config = dict(
    num_hidden_layers=13,
    hidden_size=256,
    n_experts=48,
    experts_per_token=4,
    d_expert=128,
    d_shared_expert=0,
    hidden_act='clamped_swiglu',
    moe_layers=[2, 3, 4, 5, 6, 7, 8, 9, 10, 11, 12],
    router_score='softmax',
    normalize_top_k=False,
    routed_scale=1.0,
    balance_loss=0.00308,
    balance_bias=False,
    router_z_loss=0.001,
    init_std_router=0.0187,
    lr_router=0.000488,
    vocab_size=8192,
    norm='rmsnorm',
    norm_eps=1e-06,
    tie_word_embeddings='early',
    optimizer='muon_variant',
    learning_rate=0.0106,
    beta1=0.93,
    batch_tokens=65536,
    max_seq_len=1024,
    train_tokens=436700000,
    max_steps=6664,
    dataset='wikipedia_en',
)
Below are experts of layer 4 (counted from 0) of a mixture-of-experts language model. Rows are named router (the router's row for the expert), gate (a neuron's input weights, with its number), up (a neuron's input weights, with its number) and show model dimensions 0-127. Each number is 500 + 25 x the weight over its row's rms, rounded and kept within 0 to 999. Numbers have three digits each.
After each expert's rows: a language model's description of what the expert responds to; "mostly gets" lists some tokens that are sent to it at least half of the time. This comes from a sample of Wikipedia text that the model never trained on.

# expert 8
router:486502510489494487525514509446458466493493525502512537470507512474547518513481495484487517477525538506491540508508439489538515498547510544487528530476499534507457478475495528510480472455533509513518518468480521496497524514494524475536518537517546526458511484481504550535506496503502532507539502543479482514538501514461513507495483542508495474509500490479490491495522482541439467476496
gate0:498536509490511503503498493457483475521479491483492536477519505493484502494457490470550478494496486461501499509501519509555518482526498509473505506497521489495489509458477499483468497475512528471519493503512478508503515485528468470519530548533520517481466510454526495524502506494528511461554533501501471482481498536548507573489490479526488520461410506470558489478529508507462482474462
up0:507513498497493468485517498501497502531483505486485535501503522480500480499522498476541450535476458504524497486480529455543511523443501495506487520506526463500508499488502498490429531477498567462533502506536480518498504489487443496506533557531533496467486494470487449562468500493484468463497513481505476524485496548545466558499498489483497498482443513495563490491479482508494463484476
What it handles: Short consonant-vowel pieces in the middle of place and club names, such as Mer-th-yr, Tri-n-idad, Nova Sc-ot-ia, plus digits inside dates.
mostly gets: "itt", "att", "br", "ud", "ook", "uck"

# expert 45
router:507491493467479497534482503524480488467522459511521491492542527472500545515499521504468545503533521536486507478509489488497497529506487526468502494473452536495505490501490546479465518502500465491546452479518510468489459493474519474488504505506528548502550539482486542504479479489457507466526525511494508541528500530480491514457545508517505463503485496501445466560499458536492457477509
gate1:523477457471465460517495485484474464509528502490502459521501474485511510509514483474515493468510482487486489489474514477454477579480576505520495466507493546498478474519502535476494478501505467485483435495514529502498514479506526466506540569483525486503477483466501477481486428498495487492476480497470537517508486516493497517465496481504486491512536485537514505541478498485520475520513
up1:513471504490505447500463503514445452507504550476521488467482471486514455545491457489529495486488510523492530510507516489511504517477536518509490509497478509560496482522498555481476511515458512486497435496536533487512500495464544447501542535483490483515499512462496482460505453496497554513478467512503536502455494509507484501451522471521482549506506471540544495502502463472506518499496
What it handles: Bullet dashes and line breaks starting infobox or list lines, field names like Conservation or Parent, and capitals in acronyms like SAG.
mostly gets: "FA", "|---|---|---|", " This", "----", "OC", "SP"

# expert 38
router:523485528493494487532508514479490484510464442512542495500540534482517509513505504501500508468541528493529516505472453505521510484495510535458510545470510528494510486464474495464485496469522458541495498494497501490480507511499529507490534497492526544463507499473481532493531526493495508477509533538503527536496478548507550519450534539532469499537479465461450481523503473532467503509489
gate0:476521459502515436523516474500487512523484492509507540505520541489477536507468469494512489506526495504497455523471558501525483455549514547539468556457472519498516462530495481567508512486486478530476529481494528494493475511493493492508499515502521503487518534523565498485495510516524455515477486534517478515493540501495522515467538537528515492520469504491504516468485498509481473501503
up0:476535465484494483518498510500501517515477500477517565520511492520471526493483477501502512521515477483512485502478494516496493480577498504525478520484480490495524475527477490539531552466481440549497515503449495524498488502528523480508513496508522505507511516540544479474471510498526478501479488539519466516519537516486545531472528533519494498537499448505508511463502488510466480499550
What it handles: Small consonant or prefix pieces inside words and titles, often in quoted song names, e.g. Unplugged, Don't, pro, Dr.
mostly gets: " Dr", " pro", "tro", " Mr", "pro", "exp"

# expert 7
router:485507540493514511515492449481498477478481481510498530514527516479524528526524505543478514491479543478513523475476462492502529498507537508452504510476460533496476467486471495486501450482499488526482505468507545472469467491503549509517514517510528493452535471472475513520494509501489564483511514528493515535538477527493497550464535519527469454505478499501498508489492485511519509472502
gate0:504494462490522474495503529498504491503504547506537480491523531520516492503491512528517488491485471528548505502501503513487484541483478538475498483510475535485527506495473449466504489519521516534556484525507502492433503456489488505545480486537493483520528508529475460531491455494502525520520504475489500463473464465509488530477513490508514518518490459514483520505519504503540478473497
up0:508511521484538472481525493518477499508483519502508482512508505491540475476466528499492528494499483492534490527529506505467472520495468541449491489529479487511499450515485503469515486504518480515556483512522469499466510513537528504527515469537500479522472482525473476527537512504520496505499536463490498489502435507486520529487523411518478513542491496513471498518526500512519490469432
What it handles: Short syllable pieces inside names and words (Mac-ca-bi, conse-cu-tive, Oc-ca-sionally) and single digits inside numbers, ISBNs and scores.
mostly gets: "ca", "cu", " Tho", " Ma", "mu", " Cha"

# expert 4
router:501498503484497485523495490464468484476455486498512527457504519482536488497532511500513529504547518518495496480489466456508494525556498525472502521490515515506472493477443505513512473464526454526511510464444508468469490550511516483517545501513494509457540498473491532491534483498467536494515508545472484516518441508515528499477521499500493513527470490480493512523513456531488443495488
gate0:486493502461528493508521553506484495487537528506511511497473515470448441472446485465469538505480479521505506467525520481453519498543548466529491487513498525494501521522459548502504499510520460489550461469461495498497481463513507536475511559473516509477480497483472471464476525507494507464534499521443484505559529514518510550503488489508517510514503482489524507509518530523517470518491
up0:480526510487534522499533535542501523543467496498537499511471490503468451487495503480498516489499484558520515473503534473460529492495526470477511469526524530490484513518472539506537492485506453495548465477510499478531454498482504519480487555471490480511481525524457486478482517522481510468526521516450464500568506504522450539513488534463524491481516506491528490514529503504485483522490
What it handles: Word-internal pieces inside proper names and rarer words, often foreign names, such as Hov-han-nisyan, Confe-der-ate, pen-ch-ant.
mostly gets: "hun", "bin", "ven", "gar", "ju", "man"

# expert 25
router:500486498480526484539490502485483498498490474484510488509534543464494541499513531537480529480515525498510515480460485486519505531486521523488514517499495530530499472492472518515470509491501465517533502479495505471433480514486539499538510519491521516460488514507526543504505527490475502497506523538486521506547455521461517510470543533513506500533459482510487465520521467501510481456504
gate1:513507520465536429524465501495445479511500506520526500542485497461544519540479488504510485501496446481489524476524492552516527524493549543502518512517514482481491496526485523525512496493503550488490518527502485496506494463513548510477456487522524497447510488516523488495487484518540532505510512521473527534545493481434514488473513487486506468474458527486539514489551490486481492476472
up1:513538509476537480516446477490469504462528502520509503546481522446510524522502491477499480480484469503461529502521518569487505491506524530519497517512513529465521495507469525513515509506513563477481524506508501500503502479499556486484480479507505473448513511519502487491498514513517531518492528551496505507504522475438506513483523483510522491448479521482525513503532496476468481460502
What it handles: Hyphens in compounds (play-by-play, word-of-mouth, Fitchburg-based), blank lines after titles, and syllables like co, to, Car.
mostly gets: " co", "He", "Co", "yo", "to", " Paris"

# expert 24
router:475461509491509459544519473491483507493453494479511507489524531490499499550506536516485533474498555508501501508505479495546514492507508510502516514504453540501441460482475506503513494492494518526532468471489518494498496509481508451502537515535500532461524511504526521526559491452458545495504508520490511506527475551456524486513538507543495452557494527506489504554490491523517509462509
gate0:482524487525525474542511449492505483493513484474543521510470497502504471493485505514522529482492493482500490493534499532524534518483474505458487556476503501529484477522522480475522516499472537515490485467473459511507499476480503496505534516549477460500522513500570500494476469461538548494507500475485484522499473443508464522526517520559475505489493478509487487507546536511493516514470
up0:444489502474545490521512491499484541493521463498505561501497495490519482521481504534492478537496489554514482509510522485531514442497468508487502562472486509480511494513505482565509482494500543527497445469509488522513506483501475472506532522544478520521518501517533489518495485446492537472523484501527469476521472500451458497503530524562500508507494508525475534500515535502497508517488
What it handles: Name syllables and particles in Spanish, Portuguese, Italian, Czech and Romanian names and places, such as Vasco da Gama, Mladá, Pis-to-ia.
mostly gets: " Po", " Bra", "po", " Cho", " Ko", " Fo"

# expert 12
router:465497501519494491551490495469478462486482496517520548470482518508503514512502498501489509468505569499538516455480478478504507538493508499482504522467459525542481482495470489507470510487526505506528466532473506472475467499488531476537539497534526514455488457458469523509522503459499556486525488534500507483518489534473508514502490533516444461523475496506502517522504477500507476480528
gate1:509488519539519509535460474503488486538490529500537561491502582476515483508478480487514495498530500485512474494547516523484489503521520488460488496484511503504503479478499482512478498481503484510506470491511485523473496528452468524487461477476558510513466523522454480489517498489513461478524565501535479508479492533465499504495520526466490470516451496496507518501484513492491496510505
up1:493501523528526496526462457510491495499488516495541551485481575524477456539495488477493507470523500505521478496520489491481505528552503525488526507471481471524501482507512470522519507453498497491505466486500476500499516501463476494474491481475536510541509481517475449518517516499529469471488549479543498474465480489460498484484535514453482466494451504523506514515495480481500501494500
What it handles: Syllables in Japanese, Greek and other transliterated names, such as Ka-ga-wa, Papa-do-poulos, plus raw byte pieces of CJK or Thai script.
mostly gets: "ka", "ki", "sta", "bu", "sha", "ko"

# expert 37
router:507485523522488492554494506510520467500488498495498508497533545467536534544525512534495506482568514499516507494455453488511518514522517561532537515462485535502508474463499538459462484512483480491497516491505501497480498515458527446520527502521521533451527485515508547550514484479514497482495507520493490490526467538505505532500505500486452481556459496466458505559527471544475499504503
gate0:527529491508461487506522548490503479557513529522494537483505534487529497513452504490515505482484485468503484485448481526503488480509501528468495535500506500493508549480486541569480503496533495528471507465485472524471508524484489486498501524481557505528507519544525539508477540530489501477516509506480533513546463504500472468506489524491487491459505481503520473495519494507511517489531
up0:510506524480505444495537525470525494528501507496508481449513499513520478495499512460513537513495467510498480524474480494472509486535526492522535496481479573508472522532483507493480487461535478523517505452510485463488540481496485493470475527514530514500522495527497542535476512520559493504498453533496498520512473474511492529515481501494466481484506482500472499539487537492511474495477
What it handles: Fragments inside words and names, such as Sw-ed-ish, Ga-s-tropoda, Albania-n, Re-l-atives, often after a Re- or re- start.
mostly gets: "Re", "|---|", "pin", "uff", "new", "own"

# expert 41
router:513492528503519477538508486473493466460489486532492556452510537458525532520502519509453512508505492508522508499500483473502507503485528523499535509470471487502466471467453496478472475457498491471498504503477502470492507500455523460517521533561515494450524509531463517532495472498499507500514520529505533510537488540521495521499525530522509477519471464505458514566520495491523488475527
gate1:519492494511441516519509461508527483508508515543480534485466511502502531460514563498444510480471483481515492459520474486499510474524497503482464478519531498519476511493532484515524499525537508486451521474551497511495454509517518507521498486492503504517477499494534496493502501489479467513515490517480473516546510484547474536495508482518529469488526470489513530515522487457513500506504
up1:507457517518507497537531502493473493455516495542469504525484488511516521493506521509455513456434494507506497460512513472472478471519454567495482524516508496490483511510506535523478472556541481511474547468542493501500469473537535525530511498522518527554457501533500483498492533482532475507501475493465488485523545481497499512460510513497507493537486523443475520496529482484500477486489
What it handles: Second syllables of given names, surnames and place names, such as Lo-ri-ent, Gre-ta, Hil-da, Hai-fa, after capitals like Sa, Ga.
mostly gets: " Sa", " Fa", "ti", " Sam", " Ga", " Gar"

# expert 44
router:473484538498503462539509491477495449493487472510509492464548504471520488525559517530478505469526513546533517510487469487506496510527504536472515537474490509496509512492441535484483469458493468529533504499474543492480500493511515484529534524531551518489530523483497539499534475478459506483528515528477474539517451493511545528456511526524487488536477513488497508491557461499501515467521
gate2:477467487489518514517546522467552482476502465486546514481526504502455450499525495514489501465505504537494509510465506495497492536487547495504508504496507517536517551515513476511511477491527511493487475477463477520437506495530470437513486497479502500512538511511516506499501473518483456486487521506535485556507455511495495498493495517469495534493504511487520497470522507498475444520480
up2:478472521491505540523501501473525479488479460507515501486517536509476470480535454507485505506489520529493511520493528540501476473465551526518548527484491522535495503476496459495469490462505538494547479455464485498460501505526461466508488512477487516527512512523559495466512443512490454521500495497514495532503473496477460452472511539491492530463530501497537539508516513499447473486485
What it handles: Word-final suffix pieces in scientific and general prose, such as cannabin-oid, sew-age, -tic, -ism, -ization, -ologist.
mostly gets: "stone", "tic", "atus", "ologist", " rock", " glass"

# expert 10
router:497477481460514462526494468464487460474497468516531501492517493479535536503532491507476502476524537543513502473497459464513528540544505496477493514481474488519477455490480531500489488489545469526528501480527484469456513534479511474515505516501516545495531510456525539503494535490477514477529516496479478536513461519463513534459510527506484486526480485468475485516503497537460494488523
gate1:535467491482511439512499497522524488466479465543498511482494495545523532481491491534501539487543549494509516520457477503500518516508499502490452519498506514501517470493506507460463453506509468502495526486487507488489545460512544541460488496492545506497494495538526525469491509530506506516535544498493491489489500505455520496522530531523509550517503485481546475532475504491478507523499
up1:466478499502507504484489517519495509442497444508518480492504483563498529479461498488488531482529495503510512536462477492471532538544518504527462483472514498509513504486472467465501497524506491472511521476523494487535512467508526505476465516476500517511495491543523508428523466543513522507470534523497477459480501499485505503517516476513490508534498476505559495514469526495525472521494
What it handles: Single capital letters or pieces in initials, acronyms and model names, such as H.G., HMV, Xiaomi 15T, C.G.
mostly gets: "T", "R", "D", "G", "K", "M"

# expert 30
router:502480480462499471512486470492487476497511504519519521448544540466491531506530497535460517493496541529494502474507497481537506522503491527479531508488500533521501474470490507501452516504540478540531464483506516511470472488442536500530508529490507524517530542509489487551551457464464526497535537480497534522509488517441535547456521529508464485507480501498483483533509453517505486471516
gate0:443544522465507492531485517499494505491504482571489498559468513473448545484490503511471505526487475494486478446477456465491467581495503516487493495504480462494532519516489515532507494479523499508469501496489473518506501514489516540493523530478509491462492478457507495550500521492478528531502530503475473484500513486478462502523492472530491457513474547473523465475516507537506519520536
up0:488514544479515521498474513518530491506510519561525467476480512484464537488491492486461495513493471504509460467479508460510469566501485574507476452512501501500525511546494509511501516490498499509447459522469501537497489524447509525451512492478508494475476485449488490521520532490503519507500519507480501493488534475492483540528483514533509475491460541490512457471496534533528489494542
What it handles: Nouns inside names of organizations and leagues, like League, National, School, House, County, University, often in infobox sports text.
mostly gets: " House", " League", " National", " State", " School", " County"